From a checkpoint of a small mixture-of-experts model trained on Wikipedia: 352 squared ReLU neurons an expert.
Below are experts of layer 6 (counted from 0) of a mixture-of-experts language model. Rows are named router (the router's row for the expert), down (a neuron's output weights, with its number) and show model dimensions 128-255. Each number is 500 + 50 x the weight over its row's rms, rounded and kept within 0 to 999. Numbers have three digits each.
After each expert's rows: "comes before" lists some tokens at least twice as common just after its tokens as in all text. This comes from a sample of Wikipedia text that the model never trained on. Tokens count by the router's weight.

# expert 3
router:492522553477486531530500440490595459551474528476555521513464530538445511529473505506459500486500507471511558466495473615529468435626463565561573513488417467561516466576439453537511537588506546500471469394460491522592373647533497403544515445542494460491461478588546531448438529366512458456491460484503485381498528498550556497455425455525567395555482427534476517522503493494509446562494
down0:446440474535522487533536445521526498474505561505520534589460473425515559384475536429455495483504463434583526491393505486520502475487497456505603511574543491479491560402400500383422515592440539509529581518519610532507545481482461519512535554517597503461568581535460576550570497461524587408461506482500497476469498404492506479560515597459449390464423416416491503463468520543528522462493
down1:477563523477522631459462489443422472514438462487509539496559395486466517540501476536550525563482553586552432538451492578454427460423438497394537595514567531569509503483439518523454338508501527445460441544406446529512476612445474562521472393471459523438516568496402497491579454417475424454534525606546431485526538498552567497450419507461489606609448415453443565409526495438495434523529
down2:512482422505478570547399528486434484547531554525493554460470595513452525520505530410495522520466550482529444507512477534470506503566525610461442643518462513512512552441525516483417502554479463549459437414434521606387466500462517524546482453467557433505456510461411512503438496583505538603457533448550524512463581506374544519534365523507541501507469514563634530536576507466503448475544
down3:575505513440576435430555536450457554574439490509532477487510423386469526420443552482446428509536499545512458502536559469480464455588518507476434493464494498551574506427466542458517445552515444520577491481518527560517446534523588563582430536479528404462468503465443545507497498534563623574494400448468469495504499359483510447511480485505579585488505504464536441474453545502458465549633
down4:592520452464480477386491495498496543526444521553509482439526421481554489548540556465578428491453422596581522531444480523426572520565517495549547477498420436545582449449531553511501448554449439561482471506506424557488568519487519521481574504474579526495529554549498432608445615579578500480514433531521491513504567518543471494537490464532462640486405478488458472556467480605546500528503
down5:513514590522452586504476600498503453493493627491533528533577453459544499434558496552511481493506486457522501437460615445562462501476466559503498456444557449507549605486539373468553480500441480487531438527410487585423483576453456468580483457568481542478516560419608578406514465437425519427558461585501473455474498529464466560426530538569491477477540570540548498480532487497473520492402
down6:477532404496525565444573509459422461541451502519501561505555550495495536520484540533447513464540496423543509487452359543511452525418550488521541544451455525507556468607424558470386446563560383520576497514476537583529450549439448527431515470472472470466522496459533451450537480387453469467445487532509442458541368460570534403552445440487491559504509446504594455559524449504425466459539
down7:574422509434533502546471518514482569485577544533411447438514540459545414425400551534551606467576434462466432529480504466605436507588481567528449554505469554567526464497515529476413469586476461502504460549540461340601519447549487487490444548539450532576504454485527441600426438492509526479548494385487545495501473517514486511565478438437442621500529445450483418549576492478598527470430
down8:571465520393550530418479504492565413471546451528521428542480574414563494511385469480526546555550352648478436490462562506506504597510524531456449481533479514441462509479504396499480499521378428510439593567527437477481495471583457454536513517475608548541421414563506583476538565564513548503525479565422466467492494490411496549487471460491521527517471502543591538477450494579443530518501
down9:502528552495486490511520524520570460475412420561531486523496485527510483435571454515455627466501458467484463560431519499507485494549453486467538532503491536506523503528499463482473498493544597450536533611536432510437568559490629404488531518596591560541574413521516515514503572460579493577558449459446466544449476465543542451560481490479468559362567510536471497478527596527543446459528
down10:555496448544503461433473515554524475440463475502466499470515556460470554449485493516491545490420546453507564583531426501412530521489534504530457450502462560389556438531444592464539525540482473577558474499661500549482527526568505499513482508471512486523475508508500495492443517593543467488461464360409521522511546465512485501619451579493484587424485481521413442532548533501513443462507
down11:508423503460437404489485419507501541617501483499439479486584480543526494417550496542525488540486527531493552483541453455525456540506562482503467576461551623456530479448478592511550423457517470460591509532577439437583585406634531480511515611499537490430494481535505473568574513600465598536478547538525561430444509486403533600445483575511529586422494525455570467484461571530479501479444
comes before: " of", ":", ",", " in", " States", " for"

# expert 6
router:385538525485545516570488500584539467545505487519564455524559524491425504476493524535467616540515534442451514474566506590561613471584528542489530455483454354477521474527529490511524571586536507492448527491454530556510368491487457532528488545508534499542492457502500403552487545448574463440558433511506438449431552502423444543548447426506537495566528442494573437543462443485441505511493
down3:476426563445523475561465444528456491534575484516520460497467484457517489437518560520543495418442445454407495496506529511531518552541466440420571654462449469459605515533515544400492497500517479526510598531524524512539447463481519495510446458599514549572524530483553559495528505519463489376467480485471505544465583436493505468462523537496555642534581473513595551549457472580472543439482
down4:502532486507497467557536509471521465515552584493485399521482471537424460497486457488482479596476496549450496448524530498422513470493542476550459515437474505490493491493430467510544589585600466548469404490504572469629564407416567530499465493543527457478509452443337575465457489453453510559439577514439481565571459430428544512496447460419555502504421525447504518500500590464506570552458
down5:489480496396474473559451452559441465544483429561477468477463533578426479529509461488499482510428472527542514538542553555456473427517495542564470540469438507505468516420341494461408421435492500464516507516509534594473609498594514449589498441418518558512571518423551426404419488485518497564437482526467497577407493525497486466535461547530520501586501487582538412567425551549532486529594
down6:419415503520493476472448474435372487468504546463594393474535443491553487510524473481478502456522508521526530509481528476498416488478558460578467492499474485561546463504488406514570575497425447475454492554531389393500549565504513447412502505465447431428494495482472482519561501481406504495597464575605504541625514470542509528455506401483465576480438559508435532430459452500516568582543
down7:461501594416445447494438392568472500523471413423519556400468553510424502514440563541454550451525370528519536463519539567445400536537557427483602474425402440494547502423557461397504513485549469517547447456530500471504495417547583568428544429543467508570553448459538522502596510469501453503555576514526557541565523559531462406478536545510520545470426525510487501562530504554448577473409
down8:569510449591487472504418581458546464424415450568498440522450525490507561575444653476451467512542481518472508569464548415485449537458425504573462455481627517500534488513600519487594523442510451465446400520514534496457523477551491486458524498393532532473517469477546545564403511504562440502511588504476444486456477441474530500500511521511506593408558531425568518533514549543507476507455
down9:490509491437547481584460616582538516527505430555476573444475492542494525482468410474474488549516576527521588510480561538486524500501492522487532523414477430530499554444478498540408664494508499455486488510580470622477550566437492515502466537503497475490502468557474467511440512427516528415500558621496589665457436497497507417469569553491509539492431531470472491581554560523540430539564
down10:463456413489518451467605509512478535460491523539564530448476527483483558579593519451528511499452420449449483542481511515430540555425558414433587464511499435503576592442546474576432480534334560489550456514477415513575539504510438547508466594592532504475496517443558549542466579535429480588483406549415495499486428513439470505525414496467491709488517530523537478566465486480480688450469
down11:518540506584505503483484526500508493496440518514564463497527535568489651499472494511487497564533483412409501501398484407441521478392484510460524447440424481464489536547507470509461481457447433524483602559498460517423552552579569425496563595487548525474575418460570447429468517465505572536399447478464470520523469560503502392517551465492515627511442476394593492536473445576520436502496
down12:467537510534519542558492549507510497499560567476547453528548539427533412425551482589444559522510501524573500463489523446468487433514522487436502535582518498481503494449585468495507477445451590518505593455472572371500490449444563530521404516603419491539454520513455481457493448537463550605368410508490547466464520360517428528577433439571450434526551499455497518433408528491572529414494
down13:582489503534472493488510537572534453515534529527460492492528516541508490524490518481473500396526480489516468458541535491433509538459502512488537444441514521508429485486515522530551433436465495416542496538469492451544519444518499471543473444494518434499467541479456437447490546540532456593587503529497593518490515602486579440505339454531469558516540486493454449572488417437482481512462
down14:487466627543515509513513490568519478538523469452491462528512550517481522493455518452462515538647519504561541495506571412488493511504484423539558512466506588432570595456498494406519472482603531520561468476462533504616459466612462434402566452391388489474438474453467438557440487488485466413581496543447508484432450424486477452510641525547502575552511456463450459529450438482445475470460
comes before: "\n", " The", " He", " In", " It", "=="

# expert 9
router:479464446509531426571551427448539480481479479517477496523572571510500449527452466579495546549446552456522542513564514538488520528548586505527449473524447462547502469533475463542534552619486528516526442565531512506556459526540472396478565449526491558533469445563547440469464567522562541471531458543465413395465537499448481467489475488454499370563475494535538456519427488525513461572464
down3:453406480492567586480524485543509457560499448596348567466474482530507563472542482438473457503505471512504569482569578586564539521444541550476544454467481477475451430497574494533393474555606460517436446572528430424505485493413537483495420424556401577481463529573440438531469507622514543422502515493452509518495469535479557501495551468422555468581541576546451491610433426578562496478470
down4:531470479446468449522413452429550411541521549456325527522534528507445533464488509531467523437549458469566487469535504421418462471498551519526476459520574501525428424464450615518514568562534440592509460542531509402568533417490524369491529502534526538563384509531490520454529510551531518572486417508452625481494452511504429531489489566457536543543543518450422484547573466522509533483434
down5:484489416530411536579556500437519484500465517439400566442604523452547530511469476451572529550430407531542504545413483472458458460476515496539433512436567537536570497476525554528433484546452471497581463595582435559514549591546569442550500483499501451616453545558505549418503501565494494544495438423556517515527520513479433403419510567448411667466514512502513482440473501594509469513481
down6:523554554532410502532594435439542518443512522477512511508417498544449454546420519553536525560409510528559452491557390396586454529452535540469513515557520527394468444452461518575532527497561491525578481559478540489513541523475503496481506550387500528526507512526489512549471551465441565569428467432461527478447468475567403522499403468464547482510563447481504512398414486601492477495538
down7:524448388515418444404564469517441577461567527567521405515472446507429515424451578438425584446450419426424512438404508531473513537448467491518467471436480559503441456560456447490537542512500517497559517462540438399459488468423525521580466559484573610524500595496437524534502485535503651532515565439401513527520452608531564572547516569505406600471473416578499521390520524441497492480531
down8:459567510448483506495440437501513500472524445498605459487419542510493517390462393598434467512478549547473472449413453490551517443542476485512450545595502475533580554486583478512494512518436387456496510550445422527479500539475460483474505605398581516476523397465484502524450523568538437506501536470526499492461502498504477603527468587524467528549485469510463524478505613512443504527550
down9:514518383636452463525455464481394522393435574519445513513486463503463514508485504426468552459569527531499603474482510469457442554551454575426539504491490530555595474512487479506575548518560519500509504532453552461447499414505525455453480604488471478362454507436516484457465581417489449536536476555460471451465511443549486482532554480569626712530470535545462415628506436535453438435425
down10:574486512514501510488596439477481554523534452525496506497463559517440491413509548445441506457542464474490421487453472583442460461531448529506606542463410499467519498505488466487493505426376509513566533489480545534578467507468433554561450582493535518539440515435498530499507575504448560630468499462522525479565372555422528530505435589539590554533375558404351452448554555534472438551522
down11:368462557523515583429512576493542494512504507597406611442448569522458567469537375437447569447536451547555427492454408459510436451483504431473538529497454543548573515500511486461448480517567505487604571433456416472533600506530469406520498509490459506479503448457470513436446627438537474543513567389444497505614481476594480602603494442476478538482512587526383545565450420400552514598532
down12:435586584494516531475427574541583492477489543454468472443520464538476489406531582467503521521539487518542499501508507487553495444565490508501424486461431624424522465438534445552493574509532484465599427524540598379501412526513518401448516480462499554567466503571477494399433456492503496496402483576418486549489529483486485426557573470485421424549471482499488572581481517502488500492364
down13:461548545433625498425421439505520530556517451560561608464484427541496422562462518530456382523463488505473579458472477490449515497473464538510546552524497457458507500574555542541543421536459482422458499453563466606470526447587498557496467400487586502428461419508507555496526477501459464442554489430414455538435576553566545541603542500569465487489533500436493447526452476568450464471482
down14:455514468548428553513530558501502504444566488581564593524468493486398493425494516448551412533538490523474474494438517482577466503634503524516538612401505479529465434545427430461445524462512561529490506455479496487437423458502452472541497452487530398460422490471487484559559562467575429481388545369420536472494532578612538424537471458593596589421537457502488474556460527455467574500457
comes before: " |", ".", "–", ")", ";", "%"

# expert 5
router:519562618514545539452531434519553467551532474552470531544546530558457485538479495529433577550460606420461615551489489561567525539535502470604440506556482492514491461547629480529500432545472534517493450554503536503543428545556519449477473467499502530537517435496441488496508480548445483414583517566540430294489590517451475508540455394527487427503477485445488401458449476503496529548470
down3:494559455566501542555474446518483473438505581462431504497472504468481495503553455539508518515474390490575546483462533592508509480574492451569481576440484500446499590526501495518564491419436490483571481495526504525436522418556502529456425441463407528489522537442381470475552525404517527464340512497516474468452448415423476560480556479429515629458493472518526506553474532554579534489517
down4:636445453489483498512479432526488449460523480514459491484487551454521578414531468498454469482481527380474556482439490467468458364521525536481535498647575460483493533503569460546515603456547482552424533531414549395569479589509484594586412480458494491554460561507465486427553485502486520433478455505514564471512502422485440513458472495499507585542494503557552499562515422480447448451444
down5:495462549566518529395500596515501440485452502522413541546463487488428466525525537495496445431493452592480471502441489550528488463457441470611412425471538508517507584512480536548538517429538535531509503420433501523435529507543448425507536440492509545429525533487575477561476457469498437539480446515519348527392470502467507500345503578525533524423521534569508549435645362466555573534452
down6:556469469477528511486527561521420497386609501486420541497544483491455457505548561546516527508483472532504499510422561442552445502502470416469503515546529443525475475544496449496532440514546461528511387507396493441395518477403497486478604459480430535467511531517489498488445402608454488454486489383487482455477593494559508370528441466471602617460482499396508503540537541519515445488501
down7:574477592492493511492558502527528447574465435497447501611513482434518534473495530510512508449591432481460540464429553566430478554543446494517526450460512575470422498494472513455518544480608502519475553516484431580484556512564514548488541534541575432484509491508547490512448485549545534468510480546516596451575496561477472522462523549487536604495477513410517428491578532484508510615487
down8:549519472500445562594506448513415431594491598503463485576542560465577517472425610455524504532428422426489446442471476517512576479518466328535443541521529546508467428530557535509476516458467423564527531506524527581507501520476467401527484492466499435534387591515482523536531564594471446581511505473493408438566555578516505474531566550573546582498560507477479609520573536566523483462521
down9:529542501554618469499438571485509534467548556584511511524623500477488467494525547466518535515473523536531533546411546531432497518651537532586517481599444495508428493583496556435506449549461460512452522439532458549435529561482421521433479477403463450592587559450511455425515472526527543428452424521404513501514430503510478534528539515499590556464486564450491524469525478530499433446445
down10:485536543499533497501535500488456414499476484461505497552575522517481497491490509573550534474610446564502503476504472487591455534512518449463510518551507569495523505547489538386444540421524452541450596505504412594449472510424513501486456464578489544423422503625436421477585459423489499483475533540471454528450509496478497432530519536565523545552515450460502440536528527479465431458513
down11:478496582525476511478391433478657490463488546419621571477493544481530486427568477509518483473555428471531524494477509547424346503452449529484568494440486440506485531525582553480405416476605452458531474455465534499527376425469459563526375449585513509556515492559461422511530438523447515493447529541624560460531536462548539529430501484533565626468455491465502503569463549501485475459504
down12:518453395473550536594514500461583447451477479469494542461513485570442419543514513490429554490536453559506514457435475436485504614504502469467550452497487521582475457529567498513518478589467506468436526396478484521521435430569487438506336603507556543526476458530540478563546582553644531455443437526523544441505465521539407577516497525473487743483486551482572441450469444490492498571476
down13:577516430505476466551461478505589530496504545466586484433512549471556447549537482546513434557493521570501555550476491542536518498460501472601430574523465561460439485405421454508542527524566471540436498411465523447438491533413548508514540540471472480462553490462473425453514559482398542495455516521410450530442497489461457467457575502480470540448453531564481515507475583530486581464576
down14:542477494540393476609573546422441502422506516498446569518405479469438572445394554436474417439570498514471419507422541524517458443382410555423528503531512437481566510501542563450555586470529636465499437517500503429500544541514495508541552500507461475564547540516510596500559467496405413481563596496529547544444552505526647460492557596481500545461530489526581460534537491579590493537549
comes before: " to", " the", " a", " be", " as", " in"

# expert 0
router:480483547506537545535461474558472495505587483501460573441533497508441433580445523529488550571567507454516563473543516531487566464548573581481417410557462389559483479587535450570450545592488598505505507540540537503591376518528453497491448504609479545510438472547533547512496504508507452451464412509469503397440608473464418477480467465486548440493504488526541465494480498449491420558526
down3:488479519579483476450543516528492588503473539549616533531481387528468444436499466472485458539526534527571484549533465523489440456514474527527551509407436552582569536501485495522516504518513538427573518562501395574459492387505461523517479534573469527518489511467518412496492526480529522511507487462480461534449487523558568433523388493514506782500466392493505485467529546417482470513444
down4:541473482530398489478618489480503551511512572459533532479474458466415482527539547485448475470477451485530473511401528488533453551516533489485477480474574526474435475463524468535536444428505511457507567431463482477478482469537472480520505492536453515534500484540482541525551457551481546557472509405492451541540536522494503585464392501505512955530609490491470473525447529539494470514448
down5:562502492509407478435609469493473542482474532566508534487495385384479501433501497382517461438451512482477418509495487568556424453520502505445424503490616433536545472462427553461565459545526538466473508441483430493471491448478402473544448529518506456533546522523474605486506380550453587398404510460428555519516488480413511494490455522573460623461503428452496553480468544574420533513592
down6:468493563536465466509519435511531481522575537557533491490363489432483436483530505447547586569522510438517538462396501514468503622477549557466444469532501609406519433547529584494527508490481437466419507437463431477460490443454487473526542514565481568547498465428469569552512501528527619467492479517509405458480439525522504478522477548503574743552499400553535511465575458554433487454517
down7:417543423480492421439550496499531449413401467465516511496581484530391535512435568453483487360434466426501499513459509544482502512427412593520506518512561476491448566519534533444472441498522574512566549527473396540514583398581526548573438535430514493502536537476495474485507523535518598546459497469478465497548513447436491497510530426485435514558394574441505676473576480465546550633403
down8:475486583494530466463629470573440452522514520493583547520524527598562502497540458552532478440415498539546532520441565557480523424434434453546535541458561469475560566477472531577475542570527494581448452545480423490503486514466452435428403523510491485448420515530500495534499545449438545432523500436491585447495414582390480428460492480610427522521443496522516540444554527524499516522507
down9:515527416583552393527577548481431562467490444471365480441527453453519515440493511461515460476525508420584428520475470590547487446449475481555478492471472569561479426442572458525506438522480578433508502430511528466454450424518483598541421489431466497486548535380554483469549505518529578460531502515523459453476445434484548528548419494481384787501585506523506552512533480505436509595504
down10:515501581491556446483552497551447469491483562495422525510488510543518442476472450535469487521567555506487504483537517548542512505480402487609511447474499559634501552474447528476514445538391427408563559675506519527523456526545574514479384504502518416444470548526500521477482502502423497517449508508523609471426506513499479485541486346482450547504552456511497529474508370539456442467513
down11:566554473465485493447610437420490455514511426488522515424445442486470509485509438436408510517495500538508524470560464438517369458555458439481409481504562512491502549457474519552543507486504490362483499470481410588580497375525456519393510379515489463422494426494515496515477430481560531450462466395533569553457484605531538475459447434511508709416557505506568541500434499566484515451477
down12:530616542535579455532409480413528475499576457492521494421527441496493436530507468458486455481411500593568434453561555472431411480578430466429579540561496496528548546544532505433546564502489407469557440506461582529463569456436522494516490507557474498472438511530562485471351420483514558562471496501537530517556528486562486555526454360554541377557511524514470500546521447502534483516500
down13:448410427540471525519569517464656595516414515552471436573487533481469431523491554517522511446445553546495565572437485567539465498499486456518436557441565489469549478447475510538531634543566540497574564502403508451458449670400541501530545503538574541577424514490473559535533540457542529488572538508395505431472520533472498538604502525504539542403501490531496492513330482503510455511546
down14:532539479545403474506563432492540513529457456458533448493498519410499460408533487421468509545541490471482528471444457484494468410416387538531538525351610557477463507457518432485449481551482541394508478412431532529521499467445541596511442501569558506521465501399518543460520497486501484483497548423531508575468451511525537523503608545494473706446617489436523622507466490594473510497491
comes before: "-", "\n", " ", " -", "°", "="

# expert 11
router:501516537446540515514515435570534491552539521498547501596521556562492461521500487507530517566433534420465576492494488577553558435518479537490458537539418511496557424581507469585516475569492549554492474556494549540599471619496455457553471482510536450489489420575510512558483493529612485414512474551517463364538623445503489511490489547530482425607460465489494494493449536486480453562479
down0:513539522510432533448495493506492549448509415541523477526506476439455532490568508531518514456516528524501423456488491527500436411496544569457515564530526534558524504420478540475528512598534440503444497508482458531501492487500502517522583500541552479514370540535448542459551530465395548522571517530497519486547543473438555480436375565473513858437557489523563626535535525585524473539498
down1:490520523530498510553547578502562449515550499506429412577370470547463509545371431549462456480453595449462455422442434523450518537417512472437442509576470426489500532446478522526456438481480399449493415512553587514559530451437581503573552539530639612423466529496455533463592502556439477543493512527493570497434469487532534507533465516518466504556475467537455504485527629487539455493554
down2:468500495425532479559523458499523508432510562549438435614412521566425504596504519498454404482456583455523472571450440429467444580465488540573557505480506440460548510599465548512481468476399444531545441446559502522504501467552616568502507445429628434521513503526394442488456511482532443506557522509405439526415496559472470575544467572472463490505513485541486511469575526454503450476527
down3:416534559531476507511476535443550418451429560456467514523507482551442486527521463463522466479584580560570508484509500441437456532539420524473526491480517436507513523600609430519399353445415465496530528544516531426423453551583554508432479538505387463514511567498512539483489504348493457494427560470511458568515449514532583562414604547502508565546572477421456438477574406478438557459497
down4:543417511551579503447530572418500542499478576444489527507490501451479521515490528532604512526372584455508491463503535481405527516498490560613422431524497504437437461502436456476483453547471516466514522451556546517465507602426447490455540437568439578570481431557486523565429549511586502544561513542500421446517558454539499402498447450537487613508499513484479668434398532548517535491510
down5:530533572496579525531607510470527501485421492537503527564470541437507477547421522463520484531519475564566505417517441501560420465437543550488423512568505503552474501465460506502559535601512487502505536527494549461538496471469436494574501605439438424449421509463497500502632553523471587501530654519497550454505506512521524531486477482458493779573439495521512550528529472501482488518433
down6:542568610531484490448510510475516509559598457454472600490548513555518479522545499573452483497584488458549445478413478453494492489456518515493487513609542435565511473563513598484473481579496451488453583565516459408390475488534527450578439388500496583467576464491582480450556536589582591479539480476508474434480492501514499556494502428546559633514534493479476433538546483447535456476510
down7:433477489490523403465466510491432557495507545588539521533551464500501532485509419440438482456492487530499465562532439518434505520514515484531404501551472508464562494518478483543505513489505411434407548480484417460468573526482456511589501509473542589523386504470453535493472543491560539563542447447495541506486484490577453591544473484481495633427542424483537600533462496469537535584483
down8:491466496453558520530494626536437510497512516439521546468476555536562496448520510518563546497532449438459506460531493546551509452589476459486644484478482528477496476559490515547555528498504451564430514471426612472476449521460457408456541504419446438566470538469494535575499376445539423504452525547482468453595499391574484466407446443473515614481522424610481518577539540559491495493487
down9:473520535548409426504496487499473487507528478588528424577525519557411541481472473474504590491462439538496498501465431509532475464473473620475425466508459509424484520508448467413606580482396470436511495495540535485439507520529565524554443448539546498524561511468481536504572417513490530532550495500498507481449490500505490538523428573461587675485482482508458464533540474452519466520450
down10:426500485518534514473506553490442469509527427477476588496450414502518519526499456521471559504459501494400535521531574464345417527550480620541425513489486482519553498514497523528454369455565478519501435454494555623506506457433484434574490524519555484535472471547447533479468542524469545569516480570538602503545603487526511446539451589461471609483534486462492511495441554465576468503430
down11:530548533554469548529593523467561640492467479503551558511430528568527464452543500528416464529475482450532444502384520416401431483422501484485409536408559411491441572424531485548541535604470431487512422491535423456474438545458518599456551581499507490614492502512580546475531481509499545492501478457441499451534555451558526542596487487526547666484487526504409498500434501554552490453520
comes before: ".", ",", " and", " in", " of", " were"

# expert 2
router:473523591457552467462602500619577511573499530462526513492466473525449456505469464499531526549539530532458585511503462625547466455574596513582502447524476416446442430489503442535478469522499547538472576511496507578535445569507473491563522527483561460493529505563468517483478471508511508479483501482504481532455545449476440537489466441601496400596461410481575416478438446541505533523480
down0:496476462498497327518506535487507445457526414623428590458524526428626450523417581566519471607423524517509443444439521478511438474435500565593522537494474507463485464461535513538433509536515464444500468505502492443575514458463449434508461489518509430571442560485466504426554494484453591456528467527566574510521465528483559568378617458538426594599526453414546512499438516462541450461509
down1:457522519520522545429522503529522636598581616462505443514449477524543524498457553486508478426471543562453485451546512501452518477465525499470447606550519554417540463447570512563506459477494541567612474561564580514673557491517577519580443442479512509595462584542441564538561463525481469473505498444511541421452584459400507471592437511434534635553473476456498479447503491479472488456460
down2:463498522435508407414503529445562572436548530504465505451408455490438506463465540552555497496388501576542511474518545542543419513581542470509543463521467421486587610459489457529446457477563505445565595552502557530506525480465525546429489518434430529522479546459420451480532579457517492475503488417519468493485605530507523484488406423571513556585663516500437565469622475448506494447529
down3:442511420605527602499563501525448502590474507538549516478558569551480498454404506560494458378622480428506528500564506501567371492510537505500425498525476573485461493515514474568555588459466529457545505461541549431459479583498323460505399533457411544551499524507512468433511565454403487523594598455525522525573454483538465506499545530539519509535490518454513501537501511519648425606545
down4:448550425589424509463444562461513548542413463505474505498517555605487616499538470457497453472410418508495485510543557517456508471594503571464473523645490527489512571578513459520461466532454481429475528437421492529552521439480575459552538530478477526437523530567547425443419535512577460455503461478495415514518501466534530463472501442430452438553475494520422584499607492556554455380365
down5:487441459478486472450492518492436517597510451536558513508493390457439482458481556512471496436540519503484513470394533517481578485459525447480468367438540461441507404447578552571516546487484517542564570502458490464491551490558562465542554525585579551580460497510479449491518512437479455548555531425500579579495484501510573527512474537558493688461538434405449534500455442514483546418497
down6:375514553520457445560503411546521545521591520515435429477507612544444515541511517593485496444503493469474491550517512409500484466488558631580505494444408478401458448537544476549540525496460449467543539566507326451451540452478521453524573427497518459518486490357621554516398544494545483453518483576447568513485416487524496447404521496455574580455496516512500499537504428499515460488388
down7:498500453473504519511594455510476412496412478529541465527429478435462475419369551480476481527405466614458539521462526464485567535455421482412462535461462447494620509505442534587521423492467452494491526522572605467544550618610581575583475511453584452548507504492511561432463470516455499440549511475555550506472562555451477458510479524505425580570526404518503441470538495461547490440553
down8:637498575505486451536500567522536570501480505591540405488617436448463589517538479436521527482546509488515587504517397475496545432515523514547478510515421432593530463453563529482486479536454458508486524467463540459517562539460548568499495461520497465471521414487523401556584572496544485525441495550497507616397499529556517515526446578490488765496523560582483462503507440535476580492536
down9:531435455587410578562583521524533441472462505451445508478520439494593450488475511480418539436574481488503491510487459415530528489484540558486560590510560476456520497427489521466540421475528494515479485496553500520387448482571514340550476552504494457438455567461504467484593452518402555457559444466550436500384531426469460515479503537645521537446494430522534491505541574450519461423421
down10:576450535485486422472410494405488497555548532436463506542529563554440576487443433517527453520585538507473444513530478497503448472553586482436488507559471491498447479565475488568513538457517474533448393542475507500557603548495559427551531512579531547509447546512559494514446453485459435585428545528536518558474475552432524411445560514426582590498422515481474466445496509553548597468446
down11:500551620533481570533482407534524512433537456456466565391525483456424478460486494477459460547467512579533469510471499590495521512507456520454490459535399521437579548518563501514520475394500485466459497453480555530585493467468543625444577462539472528478465511502458417462524569492452426490485558437523440536489572535541563476494586452485601524433545505536468506481568497602525494452446
comes before: ",", " (", "'s", "i", ";", " ="

# expert 1
router:457494567447572563513508476616528479571542533572507548507531537529456458438480531495503601521480547430478510541568515549576477470557552489590449376513411494484510442596513487480465518503432590543483501510481485553600451498523479471516496469555379486565512478516529486540474504482532449439504417517562513358456575401524467481478421444563487455532512444508613421502508504536476527474466
down3:486450544476532534523507493603488576507601430387444550523481444479504412521466460548520521428495573472425543519473483551513447457500508496510430542472557532629520507457506527553519491545493532524548526444528558504551578481448598518470524479509563462657441477480535425534439430548421476570535552373420542474457512528496498536487444450400447512414501463481473512496435590499582428410516
down4:483530411478471491584478545410452481469498476482436438411512391454484538499503485535543386573491536469554507481425535469510407477590505557484454472464524509569517429517478448478569478464565559527435502425503572525381450370578427487508464555511492570426492542594387588542581445481548525558456395437445482541593509431498545485474508491532602665505449544554549503433490489422529536494520
down5:538515516497470488477436492480444410455425447494532498482536509489539573444494452497523437482558483440498455485550547479467365473462470561500520511388557476476517543501499397533541599463507564440544471585590495523509519468465513480500462486505558467606486524463465553492399580514446489490468489542619561430475515468534466525522471533479435657536513499429532535413494531527535447611481
down6:594577565491554551522425537593538530547516577472522549438447543449465385481442531511563489460438524438534504508563547545487527435453409504509568521467412542523480500431481455492480451490516572592499606529421545528502506460449507516502426521539542572541428456484359488447537560548429520547423595480487568495404516441528539528597455470578512414406448581501624438519493466493588524516531
down7:508546465456522468528577514588511574470470502568523528539474538565565512516544461500416499473511478555526639452474365422452528473555438540471503446561548448523531537510535574487494490526591433546460545535489465612537432502491461581496450571480537550532466488443438533513476539527458570495537490447415430397496556474508478525518453529459527712611484437444500524404575399422496370408499
down8:441533603405557484523456515445425582386487521562503473409521500480473484539430478431537524434425491537484508598590402513506428548553524596496445436511528533560399476444517570485582501448593532550543468539478539500484474486482530635500448575540564455480432473500509505475512457488527431504497426497491571529510472572521495480502547602469498614576435478573552414435560489462502542442601
down9:508532424453639440454456562511571500560513620461481571531470504482524527491466555559570527485489517480486501536467434483438436557381380450539569509556436539529551444434447468506423467630517607584508457539483497467566449462467414504453419494478557458526559461510500429461496445492554478527411597552482461422475522483478475408467572527540477555444599505555541467535518461562495487544486
down10:547596530534394484569523500456516428511569462511437452481430462540435443550497479492447408540528446523445545439400582525484579501509545467470470524565552512516532456538436522540538368505498546508490615554472464467495464511451541539497458464500477469421546415370515549560530570436490586504513524499579526428474449487478504395484499479517565659513533511457542538481579454464462518441504
down11:550497441546449439434514496447537476514537466457463579474454432561588495505421537475555432475467553470491429502529555467528590509468467414460643498665460471425453520471547525554500406521542457557513534577596519480492497579450459501542570435505525424457479430403563494518417465456481476523524559493478460452496445536565534502531536485559553669459580532460506496517480534478471511518411
down12:452509371479536489519589568469469552449447489481532563442456449466501583541468489548419437574439439436441505454439496464548593548427530554444396494517540587484486508514522535452426556563538492427498478504465475594421549517501523381435458486469550525485473579474486480538524524443404504490509542495556459475457513601537512509506453551502499390523459469507531501442430532523406519458566
down13:581507485487399508460431477462510416461546538393442542555467435507458550464545535383435500562535501480451404441471636519507568508579552508522420625511502500473451512459559561509459545483506555501444534509488484498537511428469483484509467500500450365460572486510638484504492504457508541541539523509524464482522524536457554537452465566450508622491562502539549443519473595582484508412498
down14:530579552502518444550463562621534469560536539560528471482555540424440446469487479614480477527532496497523565452585679531524486506551447471472542465409452453475469576554479551503514482493463616547513565545541549527572442353465597511436451528598447544570542465417377483536562561496438567440499584478489575507423554395458515484494494562545471557509486452450584374546417491557526540477523
comes before: "|", " the", " a", "The", "===", " his"